{"num_hidden_layers": 14, "routed_scale": 1.0, "vocab_size": 8192, "norm": "rmsnorm", "beta1": 0.95, "weight_decay": 0.016, "max_steps": 4944}
Below are experts of layer 5 (counted from 0) of a mixture-of-experts language model. Rows are named router (the router's row for the expert), gate (a neuron's input weights, with its number), up (a neuron's input weights, with its number), down (a neuron's output weights, with its number) and show model dimensions 0-95. Each number is 128 + 32 x the weight over its row's rms, rounded and kept within 0 to 255. Numbers have three digits each.
After each expert's rows: "gets" lists some tokens that make up at least twice as much of what it gets as of all text. This comes from a sample of Wikipedia text that the model never trained on. Tokens count by the router's weight.

# expert 12
router:131067087171073121150118091142181059166141093081135176083043132187132141138132103081150114141115119131112128142143106111081121178149114086126176104099136114094163187120169125149160149172147133156135076157134162147065128159141174161157094148150138146153101141157131154086055157144106132118
gate0:119135115133074131147122144134066145151154066082159164087089185123155199135150088127143071146170105131145125147132129091109094124172079104126120130178126152112107189108127146150119202116133056137140088091097140146127138142145204178147115121108148168106156135144123180063074155109109150080
up0:072118150119120135161080104143156119178174062096174175093122150139123157125147066151111113109150097133101113124128169139050098158156101152117115148163080124132086189111119183113131158087079063064105104159105153153180071121119142155100155146145172128119181087154153123065117136113130132100
down0:191193065123087112161121135154094109100127137163158113144106111185114200153152182101098111170160126150181088162164150127202140127125114125105138111166181117180135083096128150168111079157182093124132086096131104158077120130123105148100104128064110092157129106129100155109103135172084118089
gate1:121136069086143203151168093142179126114118085101133120143081118119149113129107167128039154116074115102178096116130102160132128173185207117138166145104113102148116126139153064093175088181151119101102109109101055139121123127166165078135126173142141152129124097082153115094106158109131167100
up1:108133158148121099183088106137090125107063122094130170127128139169125168136096074150143124155134129171182136136101118132165141096081143139089090156112169104101122077132081161154051124110165141088153203191151125144105096145140087154167143102118119101149091137141151191186196125154126063107
down1:094122093136178135158118148146140095170122090102182162134105075079126104156133166137087088127074135128127143171134138163142158141123173111079072066121213131107115139117156105138131120108107120161127060096152094092070168178156171074168134141096118138121050151119142135116160132163159169077
gate2:124153126168125144184170094161170117159111138102080149104126104174139140189112153140134118169141089141163139162125161117035163174114118089158058094115147121135123190106128099155087096150137135129076075135102114137153137084087132122222172137199144140118138138166104126133150125066100159143
up2:130149127106158053095145123141239117077119182119094106125181118183112138124119172100146070140135159153105127120145098131113170174123144059139129099095184141153133158118126147084151105131127132103092115105132120126116156134085080098178078160147160165158148137172099199160113132194124108151
down2:098106115096117084161062139177179178105137157117103102092153098091118069149167150153110184140171089139176103056177088140155173100141143092133101135117163070093067134163153113119083159063105164064148135108124129148154111104108105133133090157150096111114163124164118156118073090107124125141
gate3:116085098116142140150097108186094168161118092162114125133145209170093157123170108089199179158105129132154148102072098111130118132150088153113081144076141094140050137123083128169127129090104112153097067183117134144115140063180119121143091095200125109134157136122092162115117138138089093103
up3:132073133165120121078132099135144097128077149119086208118116118146112135117177191098169107134104101142178144125116114081127099071207110105167080128135148152124146168175139128143134055168153158168040113164133091144127157156166171134101160108151101115143115121126101169156091086118141079097
down3:139114116144133194162104136148167104118138099176092176101124138102175149132106125096127107136230110123135157148216119148087149124121127141071191081136148106163098084126153126135160076112153100091159146145175127113105142188137123121108154171102090161110158112122080176142048162118109159161
gate4:087082088119118099120108137120137105105167137108122100112100112083135177061093133133135126209153168132168170134136140104152152154167099179129183130077084122156056114164175102179118100108138137154138113102050148150126113165169170209119142085140128149127095161102077109070143141157140136118
up4:147165168171108099129106104104130155108100178132116114088157130086107103125090118115124135131111207088129084168069095131131177106033096144194111144089178097096108154170106179091107143121101176129095132076145157107140178146140097097121205084144088130110109162149169130129126086127143099116
down4:161071131129154088122132165050127119152143082101121212146077168157121122148118108149122099118174162153112104171124107092119139153123142144153134182107086170149173139110190163103097089159122142074099110104101146117093110146105173191116104174111142100174046114191130108148151128136114076111
gets: "b", "m", "ab", "p", "ar", "um"

# expert 13
router:112093140160135068088122159117144118152098147108088188116118164168134104151107042106119100181109132097133183137090135146121140208177111104214123097135097070156138121180147139143160165141139175099140120085138098122093136177119089138102096154102076172157115128114147151055134155144152159142
gate0:116119123117159147178181102131098150126140128178150121083060173169129133147113091098146172138069126194121156122129130184158120132124144157155177147155152139116105079088096081104119122150142161102177079134158077084077078077173071088140143113099083066123107090095076145105102119139113155138
up0:104118086192145021149098164095106121142191137144100169101146099147110087125109122167149131171136095118129091117097085144150100111164075097134102144154101122173166183130156119165170131123104140178084097120095069126140130158152114124120130099132118147065164186095137187066089102104153142126
down0:089148114131136119164093190113183131135066122208125164137180168123169151117163106171086076127135116136081090150143127108141119065185178089115137116166167150114135128134119112120125124154172102111195060145140124134155096098138141124050195102089102059128146124119127109124141106076146121118
gate1:052080110158098085085082155125162147130119168158093159121151160149109130134083065100076159176113127070109121086106198125172147147123097124131149049168127070122089185136143147135150128151107203150104105156124168134165151132106108091133132120140135128121109088140152161136146196174140125165
up1:105103131232118145159124081101145133177124145174074122127106134149139180173140151135083132109130167102113147079116142097163172198118158127140120091145128101140172192106147136116139138131148195163162063207111140139124161127092130117157084133096114078164079133135146138115114117059122145175
down1:122098085104142110158111048170122175184142127135177145165154136161137087110139156149142096130153108154130145124145191182122138130134183128139139168069090157159116164140037197117157093163183141170138146157073152061095091110127156143123152150135114098090158163082106124121107124128095092154
gate2:086163132148182132163104158133155101127140152106087145168146120134144139151208095099102125157169092223130152049134167086140140192129074144137137140144123083149126114206148076055152116093160119133131107142089117125094147144105128121120143142068101157135130130136117113094110165148152200168
up2:104081064154167094150109071142141143190132115125186097129092103132167158151146103068167086109104119154154113157146149112131099112048183148137065107124173173126122102088143147145118123146147083172132173140125149112085105098164111125136110142089138088091163121175169077112112077053118108136
down2:081079102111080110110103138148123130137145122108086095150118106113092151076115135132201127189103117143135170150106161114161148142092174103153086106148140118110144125077117169147127099143132111099130058137098166051153156087148131155083166179121084088089070196108122111089179163145130157191
gate3:092177117115193102125130120060149124103089093102130176155071126141172133146114076115116136105106124187167109162115097084144156111135164124168152129116160102071157096113106074145075120107117147161113120124165150138091111197113130125130090106115141157145113142126164139210136127095136096245
up3:072137102151177155112114111075192162135090117084119162125168151117130143103088063171175128113090092154131033171150098082101132127154178120143124110131163168115130091107140073102085075114104163109095168090157104124121132120090116133099134159153117127093117047150179170164140092134135109144
down3:102129076133129143173165060111103113182131173117164140113122137114139178043093114162123129135209149126120099147137143177127135122171121159120101096092149095150113136184100215126119151133084088091160168144091124060168124101124139133150118117088105141077141174139119195161179105135117138094
gate4:083137148074110109115128157178164148099148148139115146131095174088138103154126079053183149119097150143168116109130101152150114171173044187122138124076150140196119135108112107130138205150181163095123164123125144101135187138120095136143136062114112187102121140145052146116140098101143105122
up4:107159102120178109181166160090095164156177101136138133134135086121148118111153120149112142058140094141126091092144076095136101126099240138116067131156117100069211129083176121163154101099121052095145091127112114146168088116117118150123124111111129095156067115103102098126159143129122167123
down4:124087127107144110132164097117095197129101157139165137140097181123088082074081072118141145147149155140103141112120113083147086169133102115169125070104157137139090204202142148120137168137084107160147117095143148154053130183106195085109139118119151152172129081129094158116176141132100112178
gets: " f", " b", " re", " g", " h", " t"

# expert 2
router:102102132114163157108141111149149043140100166191148122094141121110073098140139056102166130178126064101138146147143125133061131165179172099112133082107139118054151136147117123186118125115146101131148135110122109119150121150135183120189180172192085126094091158166133106110087157157147174102
gate0:084094148157147168155104104122185090131080206166135129104150133166196148165109132174099141152150094161116115136169176155140135179154195139141133132074176167102151145118073148065139166121146126121092129093170122175147146128142163147122189166139133161142138139154096114128099135151224153122
up0:131139162119126164119105143170158138140166104063104159156175151174105135074104164116102111079099211131163114139117155166131112135146174087124150147168090090109140102145091130183079058154095123148089122168082081059063126092093115140123134136072143096083129127104099130131134079171161127128
down0:094132165140185028105080174097124117140103126097063165185102147149165142099103094129106116162093141175124137103092103100133144127141172120127151121129119117149145153154178108102092093171159118144126113112133082088115162116054151136119123089122138109143079073095111150098207079178166106166
gate1:123104124109177137091156136110114138134156161119058160122104171131126089150147082102134187156058082116175134140165123126136132160149189186100147118062128152095149136091184159117110138175121163125140122159083083094159159133128166133192121124197116218097151143164093147125136089138109156158
up1:140162094149111104143163078119148173111128141126135123104156083181126098102068144126150085102139150044168140094106147130125136117104120114142136126153111105159135137191177128145093151165139162135152066150148170184052035115155112147118169062191121122139176064183118130128131118126122123116
down1:149134119076116110100107091103072135173083113094160124103106192143116113083116078085091113120143114142125118125121151147118152112111119154174170102159187195107124088141177080139138107164114115111077145134142187163129138112065117204063156156135174113134139161116190122161098107199087117146
gate2:044197158127148124168124070160145136108129164164205122138166124093103195135117096123148149068131131120082092101137151175122078235137080081155080119156167160072151132142139141136144140139137112116134142097163104162124130116128180130129147144137089086124118109158128111114177156141164150102
up2:138127087138197124144096085125156114115141139194163163140136145136110120119078091097059097114075095143144085137118160129097152155160098075160126057178108192084109132112111189155112101106131169151177135084165103132181129127157150139147127126193107142139108151127113128045093130120131089072
down2:135155048147079094133150089139132144147170081129152099145232072163139128127131143129169101108043150135168138092155153163157119158163114058080122138102156168160140127099132034127126141137131131129103147133097110126101100136114127165143102084157097099121182086152112110109126117138181090103
gate3:130067088128128093131136097143171121140108115172144142129089045127135119108111117132139153227076142116135072108077129143121124143199094103122178094119127112123168119155151106185079125093155050158163148089118123127117069137147113143053126142135217083146139099135104113150133124123107127106
up3:163093088164090095157142118147116092070117084132092057103140100141114108096095065134113150202109112196173081151148086136122081116132089128125165149086132108147091098087120124130111090187160081122120176112134136128102096139133110108052125146175159180132107163080157103094138130120126088078
down3:150144157165173139112118080089164141129124131141188120065105180113164140150169125101167130163170099059149099129146163125055082042122113110118123108180134130059137154201121154154151131111118097112112103167125064114115092115113072177136120155123114093072146171148117139171126122119116102099
gate4:104142137116134149152147158137087116142119110075111134111083197120167154098177127143080092190153158137167108110086161111098141113130152183110184111139110098150099139117150144101128031124123082163122100175093153169173119123159161173122108132186172114130082140082156143105105125052161082174
up4:126129098087112152119108146157128159084112108184119132122156146139079114187173102182109055037132156115137115142086147144149078102095136089161101105122135092178117085155155137092181205129110140120125061139149096122084144131110116145165111171062160117157170131088150114160165124147101170105
down4:147094162094113162089115170122126139156125170094182143126114135199155110062145089122158105167101125169153138161080149095111076180087137076156147101110116126091075076151073108122137152072156178136061132092120120096151171105122098119162173121089173131090067130073159110150128118139147139128
gets: "h", " K", "r", "g", " Mar", " H"

# expert 6
router:110093096128141125077140179155157101083126133109143189140149230162056115118149117111142112126144176145108086124093066135131078160154169151171116123140069107074133140190127125112119120074135122133150111146140131156122118096101150146191157155113075076133109131168130123077166137205133162149
gate0:107095139112159059155116180110161132125122080118077162181121127157131156135105050155106091109151112175127118133077175153133189083129075112068145106163159134108131117167144119114125071137106121146135063143090115178161154108176086070171119160133138148108173126146087117144137110104210151133
up0:137156095136109202182096124147132204160151130135141116112164152159122136102093161199154159149076186053137106132139076088135056133124137103159137135116108121108129109145090102153068124109131076087145102101182140110072116129129134109103157177062138115088090120144182186117142143128114146145
down0:145141113137114148117125133157123095147119126126193088189141130114112088073126204143090111168108142099132136063097164109116202183112097224130127145153139130139121170011121138143123159147119143140118096136154135114146138120119116119164132150192169122091127167128145106164153192148154080154
gate1:094124142126165168121035152131182081088116098090112128181112180160145153120152116089102135146109160155118149116193118141120183154092150143170161167101128139111113177137131143124135160136206057129104076170127195130113138126065138145106167109140094095133129120196114156139170085109109097147
up1:074191147126120077140146118116146169111164147134139124155114149181139106096168112157121144096116151094121172116098182164125131104089081106091100170140106146180126041157147119140197096180106126159153121122156144148098121138155188054131068116124154163142156188108096120112114205098100135147
down1:113162160135156140137149099121149134099128139166160141126139080111144121137157127080074168088112139154106119108104156127119175093153132090134126164087142124117085094110136085124078121111161183114207136103191121114184144147097124147094133164201076196113153140133182065118159149154113148026
gate2:106141086143134089084112187118163152085105123147167163212132180168074160112116092174071147143190125169106134174125166150083130142078196145116126102099150083142084161168148133075119118095189122154120108112116143120119129105095148087122125163161107160108131147179139078092091121178138147129
up2:107172090104189085096070084085111063101153088167112135176173151146128190113119134106110165106099147148151220108161147123161103071122148138094156171153146054145106112160133128095099186077110081154163136102140135136143148152139165099114158102111134120093133152181171146120119124149112103162
down2:112185144143177122174085072123132112129073153162136098110102086143125150134128126109147164138111073115156108109153147146095096143120150120094111068120190116138121122113166127099135118145106082109136139079044170119143102223126208149135099102185113129099112118154069164114084089127179173102
gate3:115144139102108091133176176080173154121093095160112069112114181160168155171081099153174124113123134078078113140098174076180134147115081089211181128118124152083135077129097122107131093109131097172162064108150127117124140175131150148101160174149104112145133105108069068126129118143158154121
up3:153095112096126119174111177231077193146117120122081139144074111044158106130129095137104109180163125153205123131139168154084121098139134131075154153148127136160141092158144087117105152143150150105128167106101084182171089110064091090109111143103137117162109093133144136142134131083149090124
down3:090083123163122192179201118121093156124137116137162124162072142160066084147128073083107133172140170133091163115117128083148177106133181156136130093117184134129149181139137201128147105109103090112100129153138095083120176048124087136160134162124083125121115146095137100098103142180131088131
gate4:131101095124090089112183148176133144145130146162162138207133199122084052127154105130112141124138137156090108172089105144165051126180141186076185127164131121095135147142138139122079129129130126162171101134141121155128165148126187198164133152160085106127112104158089168122118081143112163170
up4:149093109195151060144165118148105118168127140183186106141114142135110100134113124111073157109135155116056076129088136097143089065133140116122156110164184105076108079147090127143083099166147142206159146118159111110098150136174148148106108215069150109161114115091139143169142154139144150118
down4:124099102090179115144128099151126156090127105101173123172133195166090110153078192089150089082131151138113211110106137136130118131088135089181118212150081158113113074099128099137123172083115181107130115076115133114103090047109112176133139149135074122105142137124104137184135115155146153136
gets: "os", " St", " c", "ov", " C", "v"

# expert 31
router:049095101120095064094144165097154116153086128165122135126137146130141111080145133113136078160072123138167113159113089160152105126156096094147119149150094060078112125108175099184140153069131177211138089075100111162137135137179153117102132145106116118126116146156152145069075153152174076118
gate0:091170082147216099073139155107224158109136198177087109126096174095119134087143115180108089150077180136110144130147120134113104146088099120146120124157152056118149121080091164152173146092114105167090077150155129069104132132097080151077110120098127124105121144128120146103122122133142114147
up0:106099102138171092067109105102153160105141182110105130110072090124155140110115138175091139193088133100148099151158132152086157121088119085124141182144163092090145117090104120092145089119089084205111124196151152107153156132125135122055094148113161206097156144151185123129085079115121147135
down0:101113168148096195114177082128145125079065140141124110119146157101184069152096170136169110085143077152170115115194120154188151117181109108137132130075139143137159168092163137144107119079166063105099140159131128156134113160170159092159143098075111156107084116181135107151121121062146122111
gate1:191161101114145141156110157121109090143125135137177148091087142102089113142135096163137176218100145084156110139108150165129115175135153108155153174185113101123140162106069180140168132104088136150178147164047131144176139133171133152082132119183094095158171146087152126169121078177152144121
up1:125106092065140119117129112074130077130096173152146158134195156147131135077131141086126164119128139171117171091087147112132061062044144191113097141107115103081122152061122084106077199080120101132122148101115105118123166155128122145130082149101146135102162120159162158112112159091172107158
down1:139064119148105134170127098155118114119093168109130139126099162124214151096167103081063204162107153114080189120135178088138132145106125157164094110114058104086201126121111099089092191115128088110144144086094118067115100169134151129139146130106134093146156137106126152144144112082139103175
gate2:114183145101156093105165156079137153115171155180134115090116118135092128176138143107124063184126091142109162140122110168084161067143160147093144198135119121125128128212101153108142139146194151157143073151128125141126128128086117174085167030109090138144102109123094141092110111180150117090
up2:153065117141111077147131097115129145163120141155172146134119050129094134119145155126088138131088119103141146154105118074170182099045117158104112174096096117076137076146157119127187145166162162167141088171157130160142107142169129128134150144136155162197129077172181117145158119083109188179
down2:138154160172127114143087126182120129120110115154133107155099128116075122104114097114135178103123154131134147188081148122158143043067076151135194082174091139057148152115105115186137126118090143118126146136149186128170115180170129112149094147175211128096146115149150118190147138069133147147
gate3:054162136150170130123058085144140154126172115173131112126122110186132113120135082161117172115154100061133135079177173148198144181130062073115139068112098114122171126140141108101153153068147104106171149110104149095112115151118170139084087097119150118138119131163097102102084129132178161082
up3:087082089142126115173129125170143137191091157143143149145194155150107102151088094128127149200169128078169129162126155102159130132097121069175126169153121089156144031149148149095146166086142110150141150126090137193098085102125089171112132125158100134115163160089159166078076153108124143105
down3:144104073140094108132105135135087046159089095104125160157146106049089093070113107101190102134138133166125103122119147104110140145088107090144157129170137122116178079116119073110150132183096096190164123155084148187106103097102137153115118087137107089053134145156153148113074133136092174135
gate4:135053152117152123128086149160148124113163138140141121127161157150116106144171131115125126128101143088160144108091149079105112222117177157137096159089113155137078102210111144135112191096091120110087108122148111180087058151108107137095114063090102111109169203085108161159094127104127137088
up4:103117093155120109131093103139139178110083151123172209112150149144092171212164145146127099163067133090178139110094120113082110132134155134149092154125117117154160092150098129146144175150152085109122189058182144180084106118139147124129151088095149087060192149109127147138177140103104114101
down4:122107156106173152146080168074192124151117141142119082151141115112183129155194149173093106106180134205144090146141097099117102073081139122129153148149119118122066176143115137071131140114155145131136080112167131212149134079140135158150154146111124146166068112094143102085084176121128076111
gets: "0", "6", "9", "5", "7", "8"

# expert 9
router:087122119144129122161156156163144103095107113117116118091144157165123130104187131105098143158069092169118127184122143131100060160104117065150126130084102072132134200118200095124102117119203150156169060090108126140130175120126150131180120165118144090105113089177121150113077168152163189135
gate0:077194115152170085135062143135101106113138042108093155148109105148071171138148076104143121136108052108124137113146178135167116120141126111120182124137125119144131169163147136089153116156164100135170152114108135090100107113119058094146107112163141100097147145149043188100142170146162101182
up0:186078104114113152097110114094117135163128210117132158112126096090165098153089129198093153117151145186106099156136062109096148113083143100121138164125125104159151137110191109180125172108136173092123107166179128172152067168136158156114117093127126162177129077090188133143154097111079164129
down0:167163151176140092187136125104105153091119126108154052128159084113165126136137144155117144160093096123152147155081168116178154152125119101117142097101047132197123149109106117135146109189160171158123147176115132133134189136090083091191084156126170070127109102193090128141117133128092090173
gate1:112144136112155139113100166117097140182118131109142114097117113138099074106175122097179166172131169121177059088084153118078133168045158105177127116140137151129073138144173150127154099159154185114129152106102185176132119122059193128151119183155109114139190172129184129120145141093156122137
up1:129124119112112109195134109129156105131142100164135090103168169159130146104188143145140103121127192161138119080115087182130193124105084163188156076160115111155115074176163142088156173150127167138084137116150146097111122136133108114176061113090138104114180191061128136159122190123178140149
down1:186168161100178113168156131122106166124196127085150130131169118121142150133133159143161150090142183140156077179156064126159096137094109157133142079157103177165146174162159169120129106139134184154108142159109160166057131083156170089138094100092171147139141132096147126192078148131187130127
gate2:102178160153095138184141170130129119173078092125069072110119163140139144153089132106066109196114149093097128144167162152135128117117151180178141141115089138106122184137159156139127103128068183090118077112111109223160118156133111161081173100142150101136125123127120129087205134137100139096
up2:108117139211144144099134158160076116124110125160147074116168145133080190114125119096185146082156102152102149123176117073182136170105126129121145156140087131106166158098126210105076078154141055119134162135147180058118096105120130162176130150111142118171175105156139155098140133094143163135
down2:132121132119149149108136095106103093128135114160198117152130114083112097102101131079145121098176068119186141075155092096108137171114131120119144104134156137102096100080110131136159191168143061171148152057133148119123109048190120151169101176138149133165139188139097161146077129140124142208
gate3:143164104085173174190136126109112099162080132167087168106189158144163161119163147103167078143096226162058144098114106132108146099140065170190114093145102121156141143084160158120129107113142117146124162137138104091093169128134080131158111125149085169131136135139086082142153151177111137175
up3:084087175111095076116103159099081166171135132126142135128103166118093171130127164182159134068127055101126161080148159133116125135139101078142148159094062106088174090159107138191102143074140149104202132145127132138155114127110095130130102092107157113176151089162131198113120100152196125117
down3:124194127164195101104108065120129107091145147148137190180155120070117117146152158095127129147110170150096122110151111139121155071135149198128112135137159116131090135128117178102131100109160080141159119189097135110149125079089096139079139115124096159220158213121122135207131110116139138135
gate4:000109176061068157103094094119107138176119122100107129169119111124113176113114096134163097144102120129176168098137154112194151137105173112125127151129125113097107194142121142104136149108127125128156158171112122160174126080080187162130144143132176125082147131187086129097117166124152101146
up4:065147083147077118079147049144178163109114122135134103135116168148095072153124166158070106139098108170167141138115082163166168128139155149147145134103159109129087147114182141118104191085111174175126122102140117156109135119123166194155149151131159152120236157155106105142140142139176120159
down4:117144119136128147123187078121183136070106130090169099110141103150090139138155131189121173145109088154124118187157154095142118125121158091128139140153073112112113213138194090091132134123150155094138081140131122128128144196157113164110206163113140137083128160142044158159086143134197138151
gets: "1", "9", "8", "0", "2", "7"

# expert 7
router:073155146125086143095141173179134124117128163146117112114076192154125165088186067088114119144134078118101128119117157186142076162135141098159175087075150108144143124133119116121150120154118091126142092076141112133078118128175122119113098194190071105119102112193146156078097162189168105135
gate0:163160103120043102109115132187167141188106094114146145110166150147133105159126121133148161155070152060142127147135133154105153161078067175151168117094113173146108144113143077147149129136095131179115170171176118116073077172123100149169132162168178161136075086127150079185105141118130130129
up0:103087072118149163163089155111145112127137167184139148116159110095151151132080127104095113109096146071109100101149086126122111127126109050092172097085141133103128100112154167124122097139095157166118095175138120116091047193174107156141115105119190149150083169098126158109096196175189155113
down0:200077146107162148097125106104115131095098162182154118171117117109109155132130141061235141159177101119137151111137157092154140110176168142110209134088173178148096099132108129113181094161126126130146073101163154090116129093178153150125163121141140080137125095096145178168155154109126157117
gate1:128152064095132122134143133098090135168058121124088073096125187110165146189137091118158138094135084114096155167072151147069093159103145110131114084150133142170146154103126082110126084147138068149118145127128125143128133206097099099093103113194163074072170118174138100120178146120096160117
up1:100160071129128141115174102123096167160128127145059128116111160104171131118137114151195167153113098163114140088082167173176120105100088117108094060171196115152164132180153136133130111121080105153156192138105099128080151101162175096090150136149164075155162127127149058145119092175156141129
down1:173117128133139124156075117067117140145140124157180113116155158152108149159086123114084114132190098131115140132151178121201079127157200139177090183120168099115083160132141130119113160126102149100158111118195090119165100074096136108125156116142126036194149128098067108155156104140124156165
gate2:135121154135165124122127042128174126062113118100135099111143171130183155203189091151084159161116162173089144154140178113161166137103173142121147140157128081103140143137137115071088164197136065079116130130116124099108138146174152116124142110192105087111167136132143113194170100132105132165
up2:112106119156124177140116204150076100165116120132169116156149089167111084103113177088128080160139132055165134130142108122119097093157091165135113151123065157109078061147117134172174184126095185103161137085139096128177133108094130131128095150088156142120113130111122124102101220070129115096
down2:149154159182155087185170139117092129196099147104097121111135139142138166141174133122077131148148191107130192177106121111120164211144098160163136152077105159091075144110123112186163214119094151165165138172105158129102190106110112095128086148161131139126157152148122148115142156121160146163
gate3:134088142154104102088096132128110144128106106140068168096065110085156135102148051117166235082106157138106132086113141163167100153138133103141092165171140148180113134155154119164124155115133176085082159122133128104142109163157113103149107166118179087118158126118091160126085218147100088139
up3:110122144128110124108151120160118118117103166080130192137163150108111116109130190132155141149157085182124079091136201082141151059160179115128122154065094095102101081087064092148156141136134086106184110067119187115169145125143157138115129132121148120147164091169149073101126078144099068127
down3:150139092085132136102127158093127158146121194148041129106122097132140164140136142103102028190113133098198091148153133132126152141037134140172112121132128053123122140161147155115110103149148105092123072158145143118078170106062102099101117136143117173108151085130162126148094112100131164091
gate4:116073117110152234158060107076083104112122112119127091079160107125188157125125132151075152117118142209163150096141121143074134150165103135154122064088104100126121151141131132098149132109108055115117089135075068124143118113152106084108128128100088137090054128127106148122169116115100131143
up4:081159116043123166141114143131094148116097117131128159136158157131141122046162151138100050088098076185099158133171110159103145092161128133159156175111093080092088170113097167148148121139085069161138154126099113149172126161102131103164114093136094085087143165152095157090132110155068126097
down4:063122129151140109134190108122147060141163155147076114085108105084130131128016105150136146153099156137178112100087156103130101124095170073109122075189159109146121100138147189157119152139141152102138178094100122113137131147068115132142129129142186171190075079174143128151141140128142117118
gets: " L", " N", " W", " G", " T", " F"

# expert 15
router:126070139128074118100101134133170154115156165122153113113156173162161099139138119096119124119137136155086165153100074183148155161105100118122144124059123125101173121184105088102111106153090153131192111122104188157059187103164111181119167139117116152164165090163160084080145198118166134083
gate0:093110163100107100154126157117118141159110157141117139150183099103166123131136123167232142154100085118139154114082150104146133141213104138152115067118183130104141102100139112118106151119115162140156126144122111121163195080129076150137128149069136088144193049100161061134104165134158146077
up0:159057166088079139140131149149081140152125122134082166115170112087132162145111124139142136145081111101150125083085178065204125112169151132138148083102184137100114097097119118106110131139123171156150148088160142148168179135115084180214080102080143094152158106125154099170111136149170132083
down0:092199120144132153142137109089163166105164098101167101196191119126145082137145156097144118106167138143129143171102113163113205161154099169141102169144120097117113144138128088116152077109060136091102152181106065150128138083172108149136149094071163117082194162106121137149137141099138192146
gate1:119178166102115110126024087097143108141145123104120115107184177150128078134129122125098154147103109145176114181136124070125117168116177103202154175129138094129112146122112129131169106130074170141136102149177180166126119099162142140135085072148122153174057079158095102092130134101146178162
up1:139125083149109137089221164126137110132113150114124089118121078159170100095108133137107127139114130135103169129087155180172183133087091069110114101124168141149154099133124161183088098126149153150138133101121049105097111156073137068151175095130160109153178128153145178182140172171085089168
down1:108135172138157100078107068061174086089083117127078052113129086150159123147160131080121137173127143142126093120127116124077096157103083104147139106087139102085086116083121125161137134124073114109159134123129182108175147139104204136164131120186090101082160100118087093100104099068168135120
gate2:120055156165128169130123076174138112151165137178142143173171177072090170108150094166113134131084101128132084165102113133126163181160171139158173143105094170091129140142165152055094153124079102138094113127087140133116116090106110146129165155100160126143105138062126132147130228135092145097
up2:157087146097138115192176133144139132085126108138123130134093134115125107108170139151113114120150071122125135199159129125120098126069158039140183149123156124105109059146113124151103075140106162109114118141088071175122129136167147068144094158163136140255119154118094140111118176116133097124
down2:117134081141149111140176125092117138162126170117073178096108193098102070099101100089121097128135116102089090157141116145110189134151168142128104102151092074180129147096117116153161202124116143141145134059140103101133132126051166064137145124110123153135068126115106109193131138037121119152
gate3:116070096070166124161137164131140111137146147164107095127145193160154159111088121156124194145169148143172132099158107126157130193085142135108150158094047138159137132069139083161114144117120088126088096128153140124163118071079124111091138183152112122055085082143199109107127130131145183126
up3:180198087119156126138081117146164113153180126182098122156116139176154088112080116167136171108138142069147120160151104100110098173112173128149117155092162146100130136169082129050152141112090197130106059133097119154128129149123120213130101110140117097164117185109165106155160143141139070111
down3:107133087081146102169082136087134116134156107118136113152068090171120142115162068142165188097118175081064134141168204077106075107127102124210144141168091176118150130120167172184087144072085183126150124151099148156143130117104089145123112167124156158088116109130115101116143147145146119131
gate4:107118116137128086121122155119167147136125132133184099135122154155148140143138081093155132108136058093123158148113080187083162168073070137108141153061126178107171089147087124151086106128130126134108089173117171128040122113160142102101165100161126151145095122148178101072081189130114088192
up4:104091116089143094090119133172150142105180131129174092113137119152149197122140064101144181081128096132135125144129131127060187177120096090092103162052145172084170076126136108147046097136147120148100120157115146130104112119162132077120165141183104158180148113112130141123107177161143071152
down4:136109166198157112102148173081120132094129132070114084137119119117119120076135129153116095138119152180098154055103115127148105105122081157115104181184130123136209134141159140116153136071063144175165110120159152147129136137134140191124104083161132093118193067149081099141172101089105155081
gets: "|", " |", "2", " a", "ex", " Per"